config = dict(
    activation='squared_relu',
    balance_loss=0.00547,
    init_std_router=0.0186,
    lr_router=0.000394,
    optimizer='muon_variant',
    lr=0.0111,
    grad_clip=2.0,
)
Below are experts of layer 4 (counted from 0) of a mixture-of-experts language model. Rows are named router (the router's row for the expert), up (a neuron's input weights, with its number) and show model dimensions 320-383. Each number is 128 + 24 x the weight over its row's rms, rounded and kept within 0 to 255. Numbers have three digits each.
After each expert's rows: "gets" lists some tokens that make up at least twice as much of what it gets as of all text; "mostly gets" lists some tokens that are sent to it at least half of the time. This comes from a sample of Wikipedia text that the model never trained on. Tokens count by the router's weight.

# expert 0
router:119158128143130140182142097119085133125122112080150073148130129128142103155119139129134146149143147086126134107094134107118128176164103114156154131156162073121112082117081141150142139112148101
up0:108132145146129132074158102163189081113120116134153130144129114135137151082167162159160119149116141120122139142161123129154081098139113119173141140130131143091095150108150100131132130132099176
up1:131114137134096121139142091126118126125156142103174147112130109108117126127120118105128129101163143156132137150147157135123131127163137137123126141114132154120154102124123159106104162076110130
up2:135094143095133140157128135097150126107136124074099117151126136130122129103080140117112145125167107136100144156124099117157138129154162099143173113126131096111162088138140118163167166148138097
up3:123109142200152145163134154096101139138124157150124165137113168174144138111123129135120144143151092161143149124128136126157138124113114085113145138113136110135104092105117121111144082087162134
up4:124168127134153080141115124110119144153141130116130106136147063160148134110113137087142120114125145085091153116141140113157122104106154139128113131144118115114184151109156108141178123143124102
up5:123092113130119108128161148083100117102191135134145106117138117149081105093085164116123150104080115118122142147134117106130148149140124168137136091137113127141108130106111095120144146161143119
up6:108122147141116139115133134091086131137135125157136075137142080114176113081101127099140162128122129153153093150135095117111131157089143184158149137122108133139154125129076118109097143121152164
up7:124176110125148125123125150106123125118114135125109122171129170129124105131111137188100144116102102148128124142116133089145144130117137121163123099166126111050144158150129096103103143163121118
up8:134181121115159109145131101177124116120130116148134134157135080100143184148117147103108152087163135132130156166121169122126064170113123133139126151124137155125091180128166161130123161164097122
up9:178133135111120066140148130108144115131124092128093139148132155164130101152121108145120086113130089099131108146151111086171139136114120112121082146126161107092109134129090127126108114135172139
gets: " ", "k", "ay", "ang", ".\n\n", "att"
mostly gets: "att", " Sw", "57", "64", "68", " Play"

# expert 9
router:123110140120143142173099112139106110121148154164170113116086102112136128142176145145143133141141116170122095144123176137112161115190162124120153152159116136139155139104135133129143140150112114
up0:136128137152133079092156116133096092144109158145103133129133129150081144101127200167140171145141122126091142121153135107113127108158135174105109134123123104105114126174195125105109115126141092
up1:112096145168098150141112136132115127166164120124127080137100139111084115126132136108121103128110116101145119125110097124118107146129103099137136114173142154122134095112168092120135133136090155
up2:099174107112139100132141179143126113132164149138145102099148095109104143152068171142133171110135111130112110163159145180130135142108144164117176122133129134118094144159119152090177131122105121
up3:134154102112143136130153108171146141097129134078127100113121092156138106155132122087136088125140150110123144106144111121202130126159093142130154107145138098124135150090139108159141126156117120
up4:128170078122153120134124122089123103105144131103095133113118086154139148136154131111143124115105124130156164133152102161154046120139131150115141178130102118139074112138137109101130148115084129
up5:146090091129131144084136095149160177142113105131143148139096158079099164120162154136117136148129108164163138168165101136144164142177078114136123165136171154083084124142139121122155163139082158
up6:135140148137121124172065124128116171136142125136133143173107099106103124132148154139118145126144115156090109144088135156099094112159149119129115149129108139103143127145146176153102131114115113
up7:133125123124095154143135147125117141115151153119128144137105145091168141153119179116151096137116128124127172118133150121112095118125144156141165061158122181109084135146135119120106105105160113
up8:115109137140142155106094168144097120125181147135106120133140151136070100147131130131131172117164126128105138124171096083150133115109170104145081142091107144089127204150112129084134138122134136
up9:119149140124128119147140147096145162137133183133092131122146128088148131107126122099127162142120122131083109111135142147095086113124126138127145142143105107157171142111079132127131102143094152
gets: " in", " on", " of", "-", " from", " by"
mostly gets: " on", " from", " in", " at", " by", "In"

# expert 8
router:090093129159140113128160118121139081102157070132153138120142133140140070120115158144131168125141105107170117122127139111136160137134121176132142146143134140155140120147067146155161169164133118
up0:131104080120163081128157158122070096169146137133147141117130096093095104065114151120180137126086112131110126110114113134124155126106145151116108112123131167144152115142082123138139123106103148
up1:101146129140146169124096110132107074121132120156107138143139106126132172108131141134129152115116125135137128128110086158155113095141132142170188125110146162157157133122128158106094105172117122
up2:147118117169122135105103098078135137166126134081107144107104106126113118127101124143106155117119151158153102134174118139127112119132114180118171131155139154115149109126123127103148112156144105
up3:150110135119174106130180158122151153111129149143114114114081137149085107152121123105129129143070112108160107104119127112144130123133128139124131150139123134143114101119136128061085109145152136
up4:125111117165150094180133146156157146099125117076103154126120133098109146132134168116122126116156159154107086130127095175113125141075124183097085142128148153097124092134106158140132124124140089
up5:106113109139138150126107166147105110202125150114125117095131135105141118128104134115120132159203171123116133147145113115117108127131135132133133127104092145157115145145122088139112137134120127
up6:121125111143126113138144122148137174143149126108145121087139156136159115134113076142129161147131131097138118129142145108087145140103117132111143155121141132136125158102128163112123143110136184
up7:149156136118084118146139170121107121126119112158131101089119122111123097086100125200113137138134142133130118123091107123140176153108146090137089144121138142110111125140097134179136108153168122
up8:155103137168134166141180103135095115099131113128123127145108129153119101155084136113119180114163076098133131116157116076164108102123166164132156129122133103122129105167112107101150164155154134
up9:123108106143084123143101201085152147126098125135127126108119147153125105115143177157139114138042123105133118139174093089164149157121111121119063108117127106121114138168134096139114139133123114
gets: " ", " (", " |\n", "-", "\n", " /"
mostly gets: " ", " (", " /", "(", "″N", " |\n"

# expert 30
router:099095149146114140133168133074125119102148145118126135142085173186112131146133147131125150098094122132176105130088169130144075125132135112146116120125102168145149165137122128128152154165100096
up0:123109135134107138129136128167140097153123096121169142142093163123122104124137148138136134131144138160168135147132091107132124131054128067172149135128181116150149123126108123125090151092184148
up1:126081111130164138128132173173099126158155198121113110125120120122092142111155126134120112134103119110125144120147085108139117107114137124136056139086112118190155140112114127127123129137132143
up2:112126172112093110097124154144144159162126103103121110134117126139089180130125150156092111135108142144140124141126125071164173101117124143134119129108096131127113148105137119116133133117113126
up3:135145157093149117142130127160165121127144127133131099083145163116124146116122096159119145106115110104150080127107092173129125113107071099101105112102096147140166152134125104076143104126130143
up4:115138144133100083101145122079111110097135122148127125141125133167096144116127131103119153142107094173138106113122108111159095119119114072139130134107119114146137113173103101119135111189062146
up5:121122123085065119135123173197138118158098115109114146118198162096116147135118119115140115167124168187142109129136119169106132118082112115125139123135147136149081124141083125142140121162108154
up6:111134108106068159110135163142128098141125082129146076101127143147120127068141135097135109134130131132098120120138146157149115133132121107146123112134099126122146141150156140113136105140115118
up7:096150131096127114210145101101161152094160145146139129135113127138158117153155112131142125102143108099139118084130152201122157148150081114103157107128135122115125090187120129131102061123111140
up8:094128119125153143087157100123127128151084075123142093136101128141157098143122145128119088098126116099163104121152115070128127078154133114143124128125114139096127176140120112102114145109162090
up9:122113125117118134120136113153147143158119152143131116141109102147092081133137127166107138119112131131130150127109113149149116123174113150156117126130139179151110161123150103147145101172157131
gets: " was", " is", " it", " which", " were", " It"
mostly gets: " was", " it", " is", " he", " are", " they"

# expert 14
router:132144132117163101120117119158181140122118086113083109131132111102149119098071146157138097108127150166098144147140134106068141151128140120148130152132157125165142110125121121148096175140114094
up0:125146121137147113130123116115120160137146134174137150102146147141183138126132146150159135136144135088143160135166134135127099141160157125156136101106090122121125116150076114115094144113158110
up1:120142116137137124107118158156132138142085085126143112133113135149103088148151129160096126141133112139111159142136110083123131120151140089135118169133133123131102151167097118125155137119123117
up2:106162138127107086141140096141140104123131131149138154113135109117136120082102148107140146108166112169171071121131122134100122161107136142136159184149160144130062098104157103103126150126189120
up3:159142058152117188098138107156117149141143141124132143133139106079118121117137151142094121155105130114143109091168147104121147085163123135100105140173121121118115143181096125136164148157129091
up4:139142143153145115138140127129134155102129101150148128146130083180103126131120134135134151169123120147117121126172091110174096156164149118158107114093122127132154121117102147103099137120151107
up5:140103128115140147119131132168098144070122143127173130130141103110148157141113086165130120151102115112093114139132136176123106104105106140089140150129131164170145133119095159150091112160140092
up6:156088150113126128105160110143111129116082126098119125122104102108168156103167147170157096134135154135125090102120130121124162112147132140119161138113147137148139134098125135147108167118147085
up7:145136126153121137121060108140134161157187131099150100137135113134098139155085105177144144114110127185136095147103140117112147162118102159165113145145106144139177139154096135141116153152075091
up8:109117153151139126165115063126127134153154108155122078107134128131155127130098128147137132113124135117093150137089169135163099102093105085118118157138138112123129128127107064182147133123118108
up9:103130126148084103130115102098126097112116140135115148153093115095112108136141115094126119142132108115103162144140162112130108128146110139141123121134099129136116156145157087155122130136187084
gets: " ", " +", "|", " −", ":", "0"
mostly gets: " −", " +", " Labour", " elected", " Preceded", " election"

# expert 5
router:131111192103102171115143171096153159133125084137123120124144097172148151141143109184164122132091158088135133148087128154130119103099113103093135149172140117126073127138145125110095139113127137
up0:137097126113145148110126128105156115139102148142153104151106132110154156128152112163112131131093170118153134073131169140105126130153145129109105117152121145111085147109105151131125187140102101
up1:136142125101124141071154162107121110139128120086174094141128133128143132140156097120102145165104137128111115135145098152113191142171109174121152125125142111155159138103111149119134135093135135
up2:145120102145150129099087142151137136095115159117156099136156097143156129126085151124134103144172127175140135154126114076173100157149106121136155136088147125121130152126121150135127140082102153
up3:098131153129103110103151122128089108113103112153152154128132098144096116137121110113141134125126135156142192114131114147113149164127109105143093134131152139177119147100103123160140105132133134
up4:121152116159139157087095152170186119069121147109113092151127120104106120139131120129142140133179116117145135143106183108114111136096096121134093111163126103142137125165150141144110169108120133
up5:196143112114085133131160171139138107092096106164146115131108129105117115149081083128077106170141112129148136120128116143152123142133134107124092134134118105153120138164097132079108120102145116
up6:118135144160116096110137083073139140095110128119125106107166102152095102131076120142130117109131141149104108126160146138110170122076160184059164134140105174113096111158169111131146102096174109
up7:122132134123093112125136136092133139164101095162102150099132127157094147127101151155129126135143131133111128095123115148132108176120127153139143143138144157086142180108089165127130113136122148
up8:131135124173129120091133154139173161126107101137108116127080106146135183134114138111109133123130107171107097130139095147174162156132117080155145181103170083150117158123101135122113168086147106
up9:111110111120105163085098171163127146125125087137114108135093151160144130140155139083133130106126147088159120134094131119183115119087136096155165135108120096121086130171145128140139168114117132
gets: "\n", ".\n\n", ".", " a", ")\n", ".\n"
mostly gets: ")\n", "\n", ".\n\n", "===\n\n", "===\n", "\"\n"

# expert 18
router:160147096131133138163098153113106142120114143164113132156122146149154146124145153122107138153147109164119131148175131114111143141161176153130137149128122096144106125090151176104121097098147116
up0:099118143141134114147163141137154108156105092138117118158157137109174103159116124122119158161127107132154128119138087117178119117111135138174161120144197133153075135148110172139092151080161146
up1:173132136105097120129125092133134130122108139131175147146137167110105155152130100160149145119076154134136118155120158132132129142158174098112123109164186110118147085121161123094103102132141145
up2:166088162141151153070158112129129147112131112095140123142108158127121089101111114135156130128111114116097102117112135121110188140138076124127122118147083106089139126110146100116146108148129115
up3:158132138111108101155153101124132179115143132156160158149114104075129113138137117102125144168087096123120121112162119112133119155155135113124141130108134143128156129147120128136117157150083106
up4:117127128199138142093170172146095161074161131119132131127186126117131107138146135133149118126140105110113118108100125104090070153129110103090167123125132175139176137164118137142142083140126130
up5:157134151111151123144088142162115096171153088134072153153178129107122137103128134116119102149138121111068132154129153100159104147124149152140152119092166128153135070100132146160112147149109192
up6:178096131124156112155143120147171134079143117172141147114124146155077172159145145137083104149154109100103103144066138142147102136105108119123093102129116152124150168126120114143203112139100111
up7:132147166154132171152110136060127137137117154116108146141128104121153130142133114079130149129140137078102149128150108136127096146086163157134136151142114159176125125113129117133128108106114143
up8:089108157195136164139095121133142127151077140130157113119140108153145177130113103094123123128126108139084106085100109166123147107118130146106136145154120080172119111147099130128163156140092084
up9:126140148120141116128184120118107137120120125120136139129126112106131142114112130112134101140138136133126112110112135139155104142119114124165121140121152111135126147159132111147108126103143158
gets: " of", " to", " in", " for", " by", " with"
mostly gets: " after", " to", " for", " between", " into", " during"

# expert 27
router:112083160115155121134153159085126097088150156109147124134162140135128161122125141137099154104130103183127125106123119132086128139102178136143124139143095112127132146116146133117099134122156105
up0:112139143092102127081093129161136130126144140123104102143132114108128135132141115122111139103129135159157134147129145118122175154091122143174122127145128095117118162147145166121114114151107106
up1:146117166112121138059133109117145144130124096153116119130143182134154135124095107191127105124108130152126160107098074114066119172158124148133148137136118067160146121156154139120163129084142150
up2:106109104112121089127107138134124133126146136141093104137160130172118137092133120151107115147128110123134152123106149150166130122114159085133072114091122116161112146091115107175143134125137103
up3:120106097121147136105123161131126110143101121180150112094113089140130166178110148118156129114129162114113137115145139095092120127145149149097084133141119130125084128139151092185146160094166140
up4:120143141138079177122130154130138136152126138095099083129119118104108126139109120136110122151133123128122107117149118131156104115079119108160128120167124106100077129096070124107145101144141114
up5:112131136120114108082145154143165143077139128167123114131167118153127134134141143095099139118165089104098184163143139140111146103103183100125129111193145146137089168120082110122132143142138125
up6:101148140146126113140122120133123161099173119072111136118101136160166160095157122120108166108120108101074136136152146106114102113151172130135160109087140090144188145134103162130132098114108122
up7:110123151117139065122137145106151182077155127099153135130114158154174143108149129139130147117156111095124123111156186161156150162124097140094123131104120136162102146153135163158102134115123130
up8:132102133140107114121148115130156139100115118109156086117119120134167146129142137166114134145104071123118113127122117109127126098134089133154103133125120154139115173140134136101154119080127182
up9:141140130177119114105123139102166180113090162107112112115113148166133114163107143129136141111089146141177105127106133191154115148091144143140093151145154116112157133146123163149127075140144127
gets: "'s", " and", " his", ",", "ic", " her"
mostly gets: " his", "'s", " their", " her", " him", "ical"

# expert 19
router:109153119158132162113144100159119133106156132159099117116129137159117117150131145153136102114157125122115131125096147126119123152172100112123117098161148151110119118140142123152139179128126200
up0:087129114132139105099090164072091113147119145152140146128089176150094138104142123148139148106066123134116134090138143163123118144116114125105100150125134095126146175160115118131089102145121118
up1:115167086143145174124142113151135118132158121152117114125129113102162139093084115114135132071182151107129145081158118093122128150153100127091121126197154151152086115122106121121182146133102122
up2:160115120119158141143122111161102099101104130144149143115109152122133128114128101162149133142071150087134129126155087127137134141126132140105176154163113132128124127065137133145100127120133124
up3:157115127155128109113049090123122099110123172141123140115085143177121147093127109124147102118140100120106145128173134129083114146154085150148152086108161147125113097096168090164136097132086130
up4:106155108164133108110146146174124132142144148140121100114101133156140133115122184151145152089144104139110120108120149140141074149129134146143103133136160146125141148123148099132106120140132160
up5:144148130183119121116115103150082101134092138169163164142112123182159092157149141113092131089136146102129121129121136165106115139105123127135086136135119122119133136160091162153131136103105098
up6:124140154132083130124147164078130185152148122077142112143160148129092153149138124171134091129131134095106162140108118160129109118166122186144109105125154119116169118118140129111141131120106080
up7:129147139143109100083116139134096138128120119117105145129117130128116101098139128028121092146115104136142119108133153111067156117104152115155123103145129136119151077107162094139092152096131117
up8:139135123084130096123101110195150115151128147148106126092107130141157182123106142156136132134120114149119163189136114137120123101133103131129135135143121136135158163146094116033157120186112148
up9:163086132101107120118116171128151156131124128134090121133125118129129105109069164128105133109141161109165132141127125167135121161190115150118141122127114116114157182210135160115163159126129152
gets: ",", " with", " of", " United", " there", " States"
mostly gets: " United", " States", " there", " such", " some", " included"

# expert 11
router:119127152141157122110136099149106137098139100127106167084134128117104108094114091089166136121140125136144116167132142153147125163134169110102176122155080125092138104113086150106101165096129156
up0:118100141122099167092151099091117091130136161164144150148144158083125194100122132113100144099084126132096133141139093169101057126132134094128172135127131099172052135140130136114111151152083133
up1:139136104190147139102136157130172145145100183144082108111141161118096119148082127088129136111126164118097147101156143096122121085072139130137153152132142160106099133125110114123136101146119136
up2:151095121141109161119141125153106115140167147156101130121127169132123165073133144150152132106119131138142155147139173137122115098117143145151163154162172118132142112144077144093146128162150151
up3:160162085157115126131118132114161146145115121141119101170134119099123097146086121111108153111158095143113161127099157159163102145139114128120153131193115174104114164133108133114112095135102121
up4:129161146163122156119132147115158113142111136132146128120105140119129141133059095084071138141125154140147089107185149133132098111091128130142110129124135160113102125139130094149122120134133116
up5:117148069126115155123128161104116129098119124161095144157138136084128133060130108150133131117122119145137173144083132152148115133164121154112148112123115154127119143118141196169100106139129144
up6:151117078139110105131120130163164109176118077150081107109122137103116135111080085145132138131133111162114122099133113160147135154135156098098133119144132123091096147125153146087100089076154112
up7:176175134102108129095112102099114101088155142085122094138137133046121138150097144188111159096110087111104149133109107093193124155076132136100157149137094136114124115100087144160130122101145114
up8:103101123125150122108102078120123098100092110101132124110135112102099123136118113110134121122126102184106172129142139145185134140151151143124087125126132086105126155157112118066169100136108142
up9:119111150154110125202100157146130195131126139097131133105127095140142105122140165112133127121108112121135118154097133131160101167099136109123135121125095129129099153165154141106107122079104172
gets: " ", " |\n", "ro", "2", " \"", "1"
mostly gets: " Mc", "ro", " Star", " [", " Black", " Green"

# expert 4
router:128116151105111138164144135132083097137127150114099120132146138129132160178142123136139122137090106125149123156131142172159089093147101172104126091126131108134079147143093172109158153126129072
up0:114140110135130134155126175124083057136116124114099122133141088171132137144148149126129133111202140105101107111121160077152074143113096116129165109154106121165117113123111152077189165134131100
up1:157155135156111171137147159142099099134115127125155128142127143118141114149121163101143111155152119145114111127122123143124083129101168105154149145082131101143101122137120122167120127136102133
up2:121158128128141114180167156162106124130119131152139120146125117133136123148179132098154160146161143135124104131134160143145099097110083139115057124131111186137100175105083146126190139128150103
up3:094064156118112125120137151159127114166069143109130128102157107150109178055130147096122154105120140156077098112142136098149091113146142087157117127169118117087126124145109141118108148156120170
up4:100133121146119123121109136129133124132129102087082136140160145089148116136117122149133129123115144157099121167114071140102099116154149140114133112131113187113110134115126155127118122144128137
up5:142123123130101137139118126102127115152129185094083136143099127121155161178117094130113160137109118167097126157143101101121129109111112125108187115138129107152165121157157129089141118135148144
up6:166183134151087164141123120125114153216128132108109115114123105120133142126186097153103113147150115155119165145128157145121127103114120099103108141115115123129177116115130124110147173140100127
up7:105156134166160131123122094127094120116128143208089142145130144146119154117152123101109141143127129164164106110134136153179129107100154138068105097119138143098120091148128143160140119165137123
up8:117108113102135145148144168184102132137162132148128159158142154098129154136179134139132124157161134139113069156150119126172114146150176066109101124100114165111100184133133121136135139120130128
up9:094180083150126140085135101130113116120108091156144126102114172182114131130155118141129108121109114165132117152095146055146133107158137102101089118114124169115120135098097173108151166136134119
gets: "0", "1", "2", " M", " P", "3"
mostly gets: " B", " H", " T", " N", " K", " P"

# expert 12
router:147134130147114102112104151115139100095129117143138133125116125129175124075103124089115110132157133129162131157097150155078144146144133108112108098154134073134134088099131142168097146125138142
up0:170111138126165120172094114096154122165145133157086142113117104146142122104132131168134102118091144183089112151125072157097124135091114163073140115119157107145152112133159136120145102115149119
up1:140153163116074134102133098119142106116115135117100115129094136155128113154132113167133154113136129097114127137093108112129095151094146125105139118142160142097078101140182147155100114106144137
up2:139165134163126121133120120145086118111102121116179154114106092160122132082063144125114133111142137151126129081132179136129159159163088099161116082132125132142104075113157084120174128167133150
up3:106151151132126132119144161135127119132146116117144123136088140113137119171116140145134118115155136115149109137149158099114156122139095087118136152111107156107118128146119168133115096139150171
up4:124168130128178100142116117149139155139114184146117147081126129110114175140113128097120126117157134108160086054115123126101152129131153147105127155109144121093095131114143111144122128162117119
up5:156146158130125077114144135114167153130110142095120127131117140104111145150112132101068126111166128099085117132121154143156095126143121134145132118147168136088097130129121097108126130112136144
up6:153129112100084101074140137155124101126127130199110143118108138133151124097151132122125147123126139154112113147124102144116054096155125123162132108089128140133123136147100113161111147104175120
up7:133140129144152099154144134121139152115108133167153146105143177081171182140147128094099135123123157126105171122126119101129146125110154108143114137122166121134084102135154080080133142135133118
up8:147154138132130137082116151094114131149151115107135098139137140115127114105129135142120137134131116118123134133141155100123099147129147103135134127163119100113043103127093132131144096191138123
up9:136100120106107108109137138146120131079144133135129118136105132109148147156155150152151122135184096160116137096137134093140083106160183105103149119160083129158167135120142149124151105155079166
gets: " |", "–", ";", "\n\n", " League", " Cup"
mostly gets: " League", " Cup", "°N", " Stadium", " Succeeded", "″E"

# expert 26
router:125129106120098139127137131101143100126090132195116140143178129128153132109118124112129116101134149101121160185143149126116113124174128104098146161122110169109160098091106150135093133114109164
up0:140138126124124164145130136154098095141085121118109115122112127085155132148146121125097144131170120150165118136148135151133059154134146156157131119125137138151163110151137130154132162113130176
up1:106133104124107161129107164109126121151119094114118135131083104081146141128124117122145129125146166150133141124144133115141102137136106163158116086107069140156144156098075144139132128120144131
up2:103077113179113144093090136105142109113158108142146152120115105160145116152142123117130120113133147144129158141121131144101104110153097095136117168120138146127150147083127123114116144130117102
up3:093153138120126116122105128115149145130109131120128086124149138160151121106140125116132090118149141116124168136157153139162109124110106156065141059150107123158169095187159155106123152111113110
up4:149095128146097127092142078136147083147079101125151135144164128132094146105167129133130160099113115127115134124148064110128141120161133120177146160101167132115117138139111178117115127171091156
up5:178136097105085154142100107119129142108094166129133142142138129100124114128116164147102135117159128137093166137118128103155116130125128146087134164067135146124146131123098123100122145100148141
up6:162135109128072109113145133150094141144131152097145117107116159119108130082105123098139129110131106082134099133148128103137123117151154070138143128147162128140120132156130102151100180079121146
up7:124125112148107065104107155137096111137146095147146111113133177135157129118120132171119114116098133141138149153148151149146106119126103132140157128141139096130128123124111141101122137137162191
up8:128123131093146141130113156135191113118155166134091140122114168148114146156096171174124137106136150067135100132114126128175086116144114136102098159113100157104145176112135114132179135106142150
up9:121134140155122121122156115089162170115115089115134131112113106115158124154079128117081123116138118151117144149117123157136151080114136180118107144133137059128134123094111131078151146102140149
gets: " |", ";", ":", ")", ")\n", "'s"
mostly gets: " |", " —;", ";", ");", " went", "%"

# expert 24
router:097128154156132126119167065114148135115127114115105111099114173140165146128113125133136118121153137143085110101130098122143122118137120107156161153175110134168119108127150147068115130135109122
up0:119136159167145121184126153107122121143116113155157150142086162110127123112132146125121083131128135130108169093140138122130114092145151103143153136128122136147126115095071172126121111153114148
up1:111113154153112112136140143164167096129144226149099093140108137124135109088112141118122152108149122130144159114093130149104111115087123097154176147143144158149131135083101125153111128169123149
up2:086115099173141114137113166110156125112120118092136136147135147128079132087135116148125162149127138178119198140148157143154097109137138104080118147090133155132139113112150113124141148074126123
up3:118136140143146133166123155155130127103129069099139128132109134160081153162115136128155140148136121130100144099184099083116090127143118129111123177102117166127161105108148122155143138141056142
up4:154131134147140169155115039087119128142133133142118152094096110098105150130144134144128117111126155123126160180137128103128096108129145118086103133094139130111145112093153114127094105202126130
up5:183113134095112086103147094110089117101151110130137147144143126097128182122114107122127139142124123128124142152118122119074150139124146188165144115114175129073169135109156159090112125130099147
up6:146155103185110127118121098103118112165092135141102092129076185149142140118121171132105126115136150105125117169094118137145085112145135111105097188163125072129129132128067114125094103121125129
up7:124134099117125139142122121110145118124120136120129104122111136130122111162155140121110125121118128135113147175119124162184117111162178144120110097134089114107176125136151161110105131087146113
up8:094142124152133132144115128150141105106108158126157138154120102156109145133131119132134101151152084105116161126139131121131111116114128139101152164112117087130160129161097129110152106113089128
up9:118126090119078102132134160120133099117124105106167146075159144125095102147088124096165158144085127099105097107099128152136116126176139159078113147144116094091141124068135126138127152118112169
gets: " the", " a", " The", " an", "The", " his"
mostly gets: " the", " The", " a", " his", " an", "The"

# expert 21
router:135166085138136123129106170110120108114113160130105131132098141197131113148142132146099134146074113143122141139127130115104120097148136144101167127133111093115124142086154145091127105122092130
up0:125088109119121143132099155113157123121111149133134117134074158133142113110137137129130091131155150161131154152099141120088115130126156112138174118115110132111180148137144130145141138112141119
up1:109126146105120119161141110110135157118133168139108145125108147115140115145105111169154147142114138079143126129095126110096129124088150113153107154128146141125138142122129145169079113112147164
up2:154154125126092131100130141148151125101120116126131131121075116133102107107088120141132138073127112140134146158154117104138144180122121079090149100142134130127112110096108144130108099147122094
up3:144126092157119105133079120142108092126144146111088118110124149132145156182105144134159090134121070155108113152167119131126169135134124146138147127135096137147121088119090172122134124111150094
up4:115155127128160107107123079138162150139106142137116077121097110121142133145132128149126134162131111107111128151134124114116107122077100117160144141157119109150141084099120138124116056129163135
up5:141180151125144158160104083153150187178140128130115100131135128171179121095122131102101175122166136154130156164089172108165095131108110126105134185094138150109128148128111086111134163126159161
up6:161079110101117053065117114130170118131128172132130120126122120114150156126125144136146096116098153138139129168140133134108156107109141104123134134138126128134194143138123123127140124136126154
up7:155123131158134170109114149110164121116154092133118099088135135137130130137119147160123169142111110150087179125139119135168132114120111156109167104143110127124067129131125141141187134140120151
up8:158156115140101152133120163103100123126101151142119125127088117161066079153151134118117142145156115128095163080106131121109098099113107071114130082154131082147131151146127114124133149139115157
up9:126189106181103117132105127095162105174123113114139098137072134134127104140134102107095160151152107110133148112132153098133144124129074122145121163127130123119124135103077116095122109148140072
gets: " that", " and", " with", " to", ",", " of"
mostly gets: " that", " with", " but", " where", " which", " when"

# expert 3
router:086092133144133118136148104079121111162162079131099147128126142075134104126165146067167099108140118139115069084099113133099130106157082117123134132149118143095106126107121136102165144144157123
up0:114124127113126135122122148102125082102147117129148134097163144169140110133155115147140122131107123143132110097105133135131073116133111129131103151115133174143127133084061162133077110109161142
up1:149132143108110112132119150143119147107138149147155121158084154112110129123133136117123120119099141124119093134158125142111134167113127090134099133103162111134106133132134138129148177126121185
up2:133129082162090077122137085104154113115125100111125061108148164125145130145093179136132108124177140120138132095149133178130136166099105107151165117129128154144086121072110137129145136153120137
up3:125129096099139105146063111159192100121146102126139080114125134126108161115074122083131122138098108110118109102125126162108160115069135100118098130131157135157095136112122148129092132071089134
up4:101136138152092122101136098178125110111098141140151126128108109116130083117120091091109141105149111102108123167101056131119115137110131151137134104114133117180100143130122105124121140159123113
up5:114139147146134128121126133139079118127164129133090124135086086146121123145132113127106125096135132134146137106122132073138118146153132166136123162137151123130083096123115158113144129089129138
up6:094150079138132146138116080135090116159179140080115126137118152125147141110097128161145117088146121140112127095078135119144115153116129118127142140139147129092167111100148136124121138133160141
up7:147160128140128107144113157143133136114145090108115104155127124135118087124134134092117123138144127151137135132149172098121133117120151101139122113131130176150141191148112109084159106123093107
up8:124134109122155132162128154110145083157141134133095131120172111105114140101107168133130088100122113114104120109116109112143137110112153096110130112161134160143166168125109151119118145144130140
up9:152089178122125151142119107094148136126132168078124145166151116127123152098151112136096101154161139119110136131134177134138136121105127135102143139143122121118083101076118139147118141108124095
gets: " a", "1", "2", "6", "3", "4"
mostly gets: " no", " No", " TV", " much", " Time", " Apps"